Experts of a small language model: vocabulary 16384, 915M tokens.
Below are experts of layer 4 (counted from 0) of a mixture-of-experts language model. Rows are named router (the router's row for the expert), down (a neuron's output weights, with its number) and show model dimensions 48-95. Each number is 128 + 24 x the weight over its row's rms, rounded and kept within 0 to 255. Numbers have three digits each.
Before each expert's rows: a language model's description of what the expert responds to. This comes from a sample of Wikipedia text that the model never trained on.

# expert 21
What it handles: Prepositions following a noun or participle, above all of, in, to, by, for, with, as in Most of, School of.
router:144095125173138115118137116141115119168123171107132155127137127131114172160132124106124135155110140116111113119108132126166152100147117133113146
down0:184117109126130143130139107120120102113105159117133107096095136088103164117103100132120131108141098118115071120149146136135132124093156127137147
down1:095107132121172110151109119086162145151153128112137111130148131104146175125168115103135151170144146160121116099128122143143128145111118128111167
down2:125133107120140117133097124124126142076165149105113173092110120161109092148138146124111143111166163110123101136172175139180133106105135140139148
down3:177125128060137134122148132118119125128143127136132108147142127089115109125125103165137104104113143133127100146164132116138143124128158107120161
down4:118104151137114114144064102113151116092069090138171120131093118128121092128155142110136174104142127112090184119137147123105175144134104159145143
down5:170127149118114129153096147119135134120166122131119101148119142118130162121107097141090154149156121173122132132155124120145121087156132150091113
down6:170122103137166103142132119145143123125151155119162054128126119120150172124119134123111090145120098115162131112144118142091077133119124178139114
down7:130104126098113134124129097126127122150145148108118111156140132147130167126107130113143129116178130101115157136156099157117117107110112164148108
down8:133150149115094126148128110086091146120137104187147108125117168120128135127120156153133132098108164101150121108145133167107136075062116145183140
down9:186154127108127147131175109105114122112149175101098126146135122114124128130104131120102136129088142101181116124132165100111137156101114154089138
down10:141116139109107133113087118122132139139156108107132137161168146161087126139146141142091112137103117146138131122122136099189109114099178143147148
down11:096098154162093126110121129107111129153130104109124132134103119127125157135140149135129124161109153154114107127161115125145118146096098138109098
down12:163179108131125132098101149122107097116158126125183146127107160127142138087170175142167105131182138117130089145105131122128104124143113103138116
down13:133161102153126129154104166099134146166116109151151095173133137104110129147097129157133117205134092110184140121121114103103133162126112183118155
down14:137119122123150157143113155113128127108129108134127101098127125127124125108155152142101096139127124147138166110145120150124099156078140160151154
down15:129141143137178130143128156137108168103149112084133096138126095137137090134095117106063127153109121145130125125112144152113155143135095105143154
down16:102102137135122073173107113149134099117149149143117174137140127148134097192113108107093140162061169081130142107138095086098115096152161123148131
down17:128189112128124129157187110125167138143141122117157127111171126140140106101097155170152115136103112119179121143149092125144111089140123127152135
down18:116145091114116129111092130107132103090104153099139177100156103125135140137122158114148150093136095118102116135144176147110126130156126127118110
down19:103141165117158105134138166135167153092118142138125100169123147154179174117121131126160143100110134149110128134172126156097099082154124131153118
down20:106147124141104101121136122126144177157118148105096130100102109120135117110133146161091127144154122091109135111160161125087160145136141131139109
down21:150122109112121142146115134156133142136153112120101127128146081146079107160125176088095104136143154109135108147124144127141166104127116177126146
down22:141127122133129109090140146112119142167135130182139117094114125102128135133123132158154148173154166158090158125186155167101136165135118145088110
down23:121184139112118128124083153120106144141104133107111114143124114102131170141138122136138126140124072151106142142145163099138133124090083107134111
down24:144136095148114181106162107107132115146110094108130165113120145136099100137142154153150128127114133068159124132111210170118101158108156131120082
down25:143146109093172109081132136066158122155081119153099103101093113103095110141117137088110114146149078147148093098098086147129097096149081116126135
down26:155121165169127137119116119140127122138149090133110136151100146140132100139127104168151124164167118145141167142147137123157176136193105139113118
down27:144109174121150156109129168098145144120103133118134114113119129135092136117153134142088086116120152135090127119151113148109119127155147114113130
down28:127146157170114124131160135111114134111145161117089112128178108081115112148136103100163152119119123126160135110072091154109090142139099128146169
down29:124110201166155179120108130093119133135154156112110151180110121136117133115137135134154108130165089115127100095142126149112162119122111127175121
down30:144153097109112126111063129106132108145119101165082118168113109155087091119099134133159144189140132143121149113109147123140140111158150149116121
down31:128104125152165076142134153115123147117144092080138148088089128159104132131130122062112118160136106122097132143105112133131132131107129108100100
down32:148170110102138116149176098160109163120145129104126121144072135183123149101100099156125129144137130106134128143099112106146111114128168121156160
down33:146154148141141128149172127114149123121099148146119151204094117125151157112108150104094087119146095127123123108124130142132130173173146140117136
down34:127129168132150104102101116134154122120113140124102105167116109139158160109126106120128148142124149113122184101168099129120116124125126147116146
down35:137142112100140104107117109135141147125101184122104113163104097188151192112125139177172145173089115159083105093102141126118116128125129149139119
down36:095098121125127136148114122134141130139121118127124108127099109145159124165125108114091132147171109095160146124168111130144105127164153108103143
down37:107126156171109133155119110159137145161096144149134148126117124135112099103122083124103155120141192135125141149133139116156153091119093131119097
down38:122123135125065180145155079120104143118166093132131085153140095077111146055118147155121162142151118130193084120145056161118140110109131128137162
down39:163145113089124094079093120116174094143113094127158111144159100144153141095152142123145180134126125147140140143138155194095121099125153141169109
down40:131115087157117102139151117113143097158135133141172132110127104139155116158150144145151152100118089117165136112145144112089144132122139144148135
down41:145151107117102107101130133131103090161145154133167137112145108094096155143092068140166129086121144133123109154085067075150146124145136119129130
down42:138149138105132143146071173090129121130155098148151074141160130112137188068160115125138137101110151103140138104125132179144140124137141132090138
down43:139150145155113114175159097087157123126147190101134138155109124097140111131102159083146114179117130137122154194093155127141139153143135125111101
down44:099104134137108134131089127088072133115141165134157128151140147125091124130165090114150181101140100109155107140117141164115101138115167110143168
down45:097146162123113088147095146138178111145127126103142111121125107110135082159180099144176105141177119145135096112099147068108157115126165117108100
down46:161140121144175157121106136114140179091096094130169081121145137143149071082144098103109135164117130143112152135107107145108137141107134164148094
down47:131119150063165157099162140109096135125126123121105139118116145132150114107102105148140151126166074116124107094159127144134123108112162143141129
down48:163142150141142133156126118138121153166097148147137146145136110113136094120089125114114132183098135123069087091121123106155163121105148119135145
down49:109118167150078134128133147100113097145090102169103102104141122121108131115175121147140113120107155139069141094137154109161157162081155117098085
down50:104154105128118092130145161124128124101113121119129118144122129122192112129146150114154176131121131148121109076167153133137119130136155121140082
down51:115109137137127089176108111122102070157185139172119135126128102106123184103086082123127152105124127129081123100145163136181144115121133120112126
down52:152115097090133186149088123123164129149099139121116085126166149140153106100098124161137114137144126101109131173158179172099101108127103146153107
down53:130155175166139173088122144174135161120129133134145131125131154088128103102162145122134120118186164115101170130156145149162136117132116129067162
down54:105130103119134192141149112169126129141116122102120116127138119125106095100115134129115144089125135162165128155084159130127106150131098081152156
down55:119160128115187127158120161082130106167142152128095146158143161140128105132115150116125147121144141156174089140110119128160110076166123128096133
down56:130114126146142133126158117158139120138087136104101174126123110130141156130138115137151130160191148135113142100119130140098141101145166144122081
down57:151114108069110140140124110153136094136126134132130149136126129116130144176132131146165173175112119107098158162119123113135124115142127108182057
down58:125102166142145129134098127137105104103146098142142136116147135123107170121171129131130127076131101128101141131121123113126125136126092089105152
down59:133140158135104190157103141150119131142101121105100114121123146148144082140188154137097135121142089121107106136119160146083128148164145137152121
down60:086110117151090114110116122096119122179137119157154132170117129111110135098171128137153138151121111109152152110137123133084128096128132121122084
down61:096147132128101132125144149138159119163115126176146103128091177110123148093097157117131094127113123108141179156118115098111150118130128115122104
down62:144129112107167123144094127117066152124129113141134142104120149079112090115152070100127131115101131138129143111123101098127117153141157086131126
down63:086121092119188147168132111088117147117123142147139139140131139135134113147129103161084171149147145126138136128121064134133144110132097147135161
down64:148138076130112113154123148143140122112123136122082113120102146122155089136163150106130107086122087110121095162110127129113165086126159115114114
down65:121135117121101155148120152110134113130083137113143140097150154166164135111161106146091139106117098183101090106154143163152140104129140139110133
down66:127133125100152144088089133165186150123118110145144122146131129127169129098128113125141167143123143130140142113159115140134128150179102163169139
down67:116143170113169132107168143101157139170130116126130150141146106150096143105156105120082154133095116130142116151159178182143122111145105119142125
down68:112132131167101135167147107125130145141128118120170179140120150104105111074094102108122150137141094080133159087080169121164161144112118159131144
down69:132151102157126112133129144097157153134153124100127138127131109137138155103119116150112120118161116181104129141156129158173132128115105181115102
down70:118071110081120111121074165130074107165143154121150124099095133108164111123136112147090128093154137139108135112149131067096125096101156119130104
down71:153139148143101110121110138115138134126156090185124109166142119128124092094114115131105118120148113140137105105156139086155120158146135108115123
down72:115121129144131146113131147079128099132128093106116167126084143148153133166130139145129143097130123107118102090128173143153160152175128121152111
down73:136168091072157174108092107104181119161136138089151118153145139132103095130125115161127154124121151108158128147160135148155110082128078143130137
down74:182149126127127190117130099117111119132154139127163154079131111140116114153126113116071150147110118105138146083129168138118131156135134154140102
down75:131153141148157103172141135123159126130111115126141106101130124149137151149164114156125118122108139118151113139108140093109144123115153112152116
down76:125130117103100131140099089077122108124157159096121114086131145113088120171139117099167084145151107119121155140128145078110145105147102150112130
down77:146118138121138149157160100118097123152146153127135104152139142131100150132151143132085141123157099120151124159117149134129128102134109111103134
down78:118126138125093117125109115106129119148109110177111143128138093110137123147092129166152148117142182161169131111145117118141107122136127124139131
down79:120134150124120137122083109144136117160137149152134095131115111085123130114107134099140149116137160140145178134106093123180123102162102178140173
down80:186127134149170106108187133135141064097084125115088116127114134120154140091124152121126105122124166120119119134113140116108089150143116118126142
down81:124131136072177119110132099135123126168123146134133081150109127118095091160095144142082177143173089115157120144155132098137145102118108148091158
down82:136147129154150080134096135135159136148120122154108110159118128143153116127096157167129132137144079136125132068140165122113148129165124167138138
down83:143116106118094095139125129180112119182151164078084148084111117155119128138109118081105110130105144139107123121151162152099111138096139147091130
down84:122137112105125119136179135122137117137151172134124108127144111098111156115113089170110136097123097142150106096158146100128132081112121090129116
down85:165135102113166126137108137106137097107160102128083136127129151156142071114146121146173108085160130152139139125127159132151165102167114169177133
down86:096146066095146159080168126125138137096136106127123158152152149121147162112108119139123145121104151136130134147138130131119117095146120129127073
down87:171041142122171141119070135127142124139127112105104151109094163130143097129091080110122146144092126101157145133146078136159153109122099154107104
down88:141125131115085168141124131145119093141117158120104129088142084115159140098124164157150107117136149119164100130115142128107104136134103163104164
down89:182172126142149125105092089093151124125145096138055131106126164127132120133085127105108123153144150113144173128150107084158102161133132142129112
down90:133130104117128079153151107095169116122139144158163115150108174120157135122114110138136148145140127115122106090155156128109142123115136153138113
down91:129118129108123139107104111119131146129150149122149137162139146125142153133137111127125145147134100118157115159121154129105116072129164173126079
down92:116117094126116133151138136083132133162127127148110162130168140171113138077161105082114126131156122135123116116137143105102141119096140136115122
down93:126119134086133155101108115108134127194146133157131138189143128130132162128126113146139119115084104076138171108155144179116129114142112136115140
down94:133101168145110123146105102073120085077102138082098137148081126142134158122114139170120111139103136159149167080113142142148102144111110135102119
down95:122134090149161120109117139118129130173136130184121134105135114091116106107096115138119159172127066118113116169155170129118135093158122155145133
down96:136114118125066160161115076115113127076162174081122110143143108134177164139170146114133147085109141147165100107115112128087091129080142121140152
down97:133126171080131132147132120131109137125153143107124144147143123138121154127112144154111126139152078173111109148141141163149121104125119113083151
down98:129113108092180101133124085142156128132144185120136111147127141169135126151127126096103124132130110123124105138135115162162122093143114148107118
down99:103121114117138121165173086133146131099128148083116123146127130118131143161163115127136178152136125136137124117116118126105139103154102144104116
down100:106109134134163130187121095118101093117143081151140124149154151143132116106170139151109095119134170096162138147147141107124123141125099094109091
down101:137117092070078152126144093097163171160121150132134111184114101106108110150136110081154126131135143122125098124102143104138134117139130169133117
down102:127124154137122085149147168157158115114126105110133102142167137132125139115109146151134071142140169115088128145148171166144133135132132124109104
down103:121132123121155186127111097129126137110095108128089124135153132115147133128118095142148127137098158119119123144132111142101160123123117141138139
down104:112116137120128168117155155085149117161078151112103119112108143097139131143110147106092104137154078153111119088172124105134122109098098120154095
down105:104148167102141129146112137130112132143169156131171134113144107166134137134113133155079179115106152091138109154124120104141175127076143135108133
down106:107055134113103171101095091120111116121117127119114159133137107074162117150184123129164161141115110137133102140115147136102108127149121116139099
down107:122124105140135125131142108145129113117100157114107125123127156144133107080141134143143069119127106114117147136091125080171129144096073121110078
down108:103107130112155125151147121163118134119134205108141168147164124094113107137138162127136133123127124117114166105062154103089109094161105101103119
down109:157172148102116158095144100132143141166119108157135107136074130110113095138139159124125123114132139051155143147153140105140122084110105132107144
down110:098114139133131184123139101146112184114199127163127143148143115121131127116123155138123146140104071121147074139156133115108128099119122134169128
down111:119147169149114117123136147103132137094152134120084107135120134194109149167139196121098124110119116142144153139133095165098113138160101115115149
down112:124118125101141150171108131104138152078109162092144128158145142154141176134111081132122130127166186134143121134098130151116120118083110165075138
down113:119133160092138137118157138169137115179103146131118113129113112140136131108143141119152147159147069119102108102141133170108141125130102113131144
down114:130137114129108118131124147097124105158155108163095103053106152101136154104122099099146103172126168120079125092150132121123128132118147122153110
down115:159158097095104125128101113107162106124135086133136144130121112118092136151164174075130133127064103133129170114096102112122147156111146112138126
down116:108136140149133122114087146125128104128171156151131129172080139143069119106137106116110114144146111101153129126114120116130132087095124147103140
down117:131169123115169109139098107141133119108113124109092129151105109129094136129140128173102151124130208130131104123152137103118179136126108119155087
down118:126125112107161143134136120063154134120166177125131130163107120127108107149090154120174139118134095085137142145129130140103105065172148171126129
down119:127106084118106127104161127057151124145153151122096114112132116124110122146093133104153140147151099122139106074126131144114115096137123172126101
down120:123118112164164131151115119096080078162112132136150122134104131167137168101078125156151162156145121143120116112136114142134128122144076122140133
down121:160106168128112123112145129124134121171107123123175110137114125090130120127113138162099081158128109102133138084153104126137120132136086103100096
down122:131073159107129140125076123099166125092130081136142128177131142125115093119184138128136129158155134148144146121123140151173136149170137150138116
down123:122105139127135127166116081135154134150119159110094086144161118120137151131116170125104140112119118147120101142101148126092142180114098140090108
down124:102138140120145155154136100136146127145136112110155182168112146077174087126136101153177129102108086111115126124140152136121112105103152099107131
down125:156100159095146112131136135155129108125193167120135094138126167113117145164128091152128151086123133075085168160122144157140159152150139165154140
down126:089125109161142106133121136139128109176146107125197143156087130150124113146120108136118092167130149157109113145138155086156111108127136129116107
down127:080140144082137129161134166143077135107146064108076154127171109140096156098135167153159154111141124117121155117116101120107120105125081111198162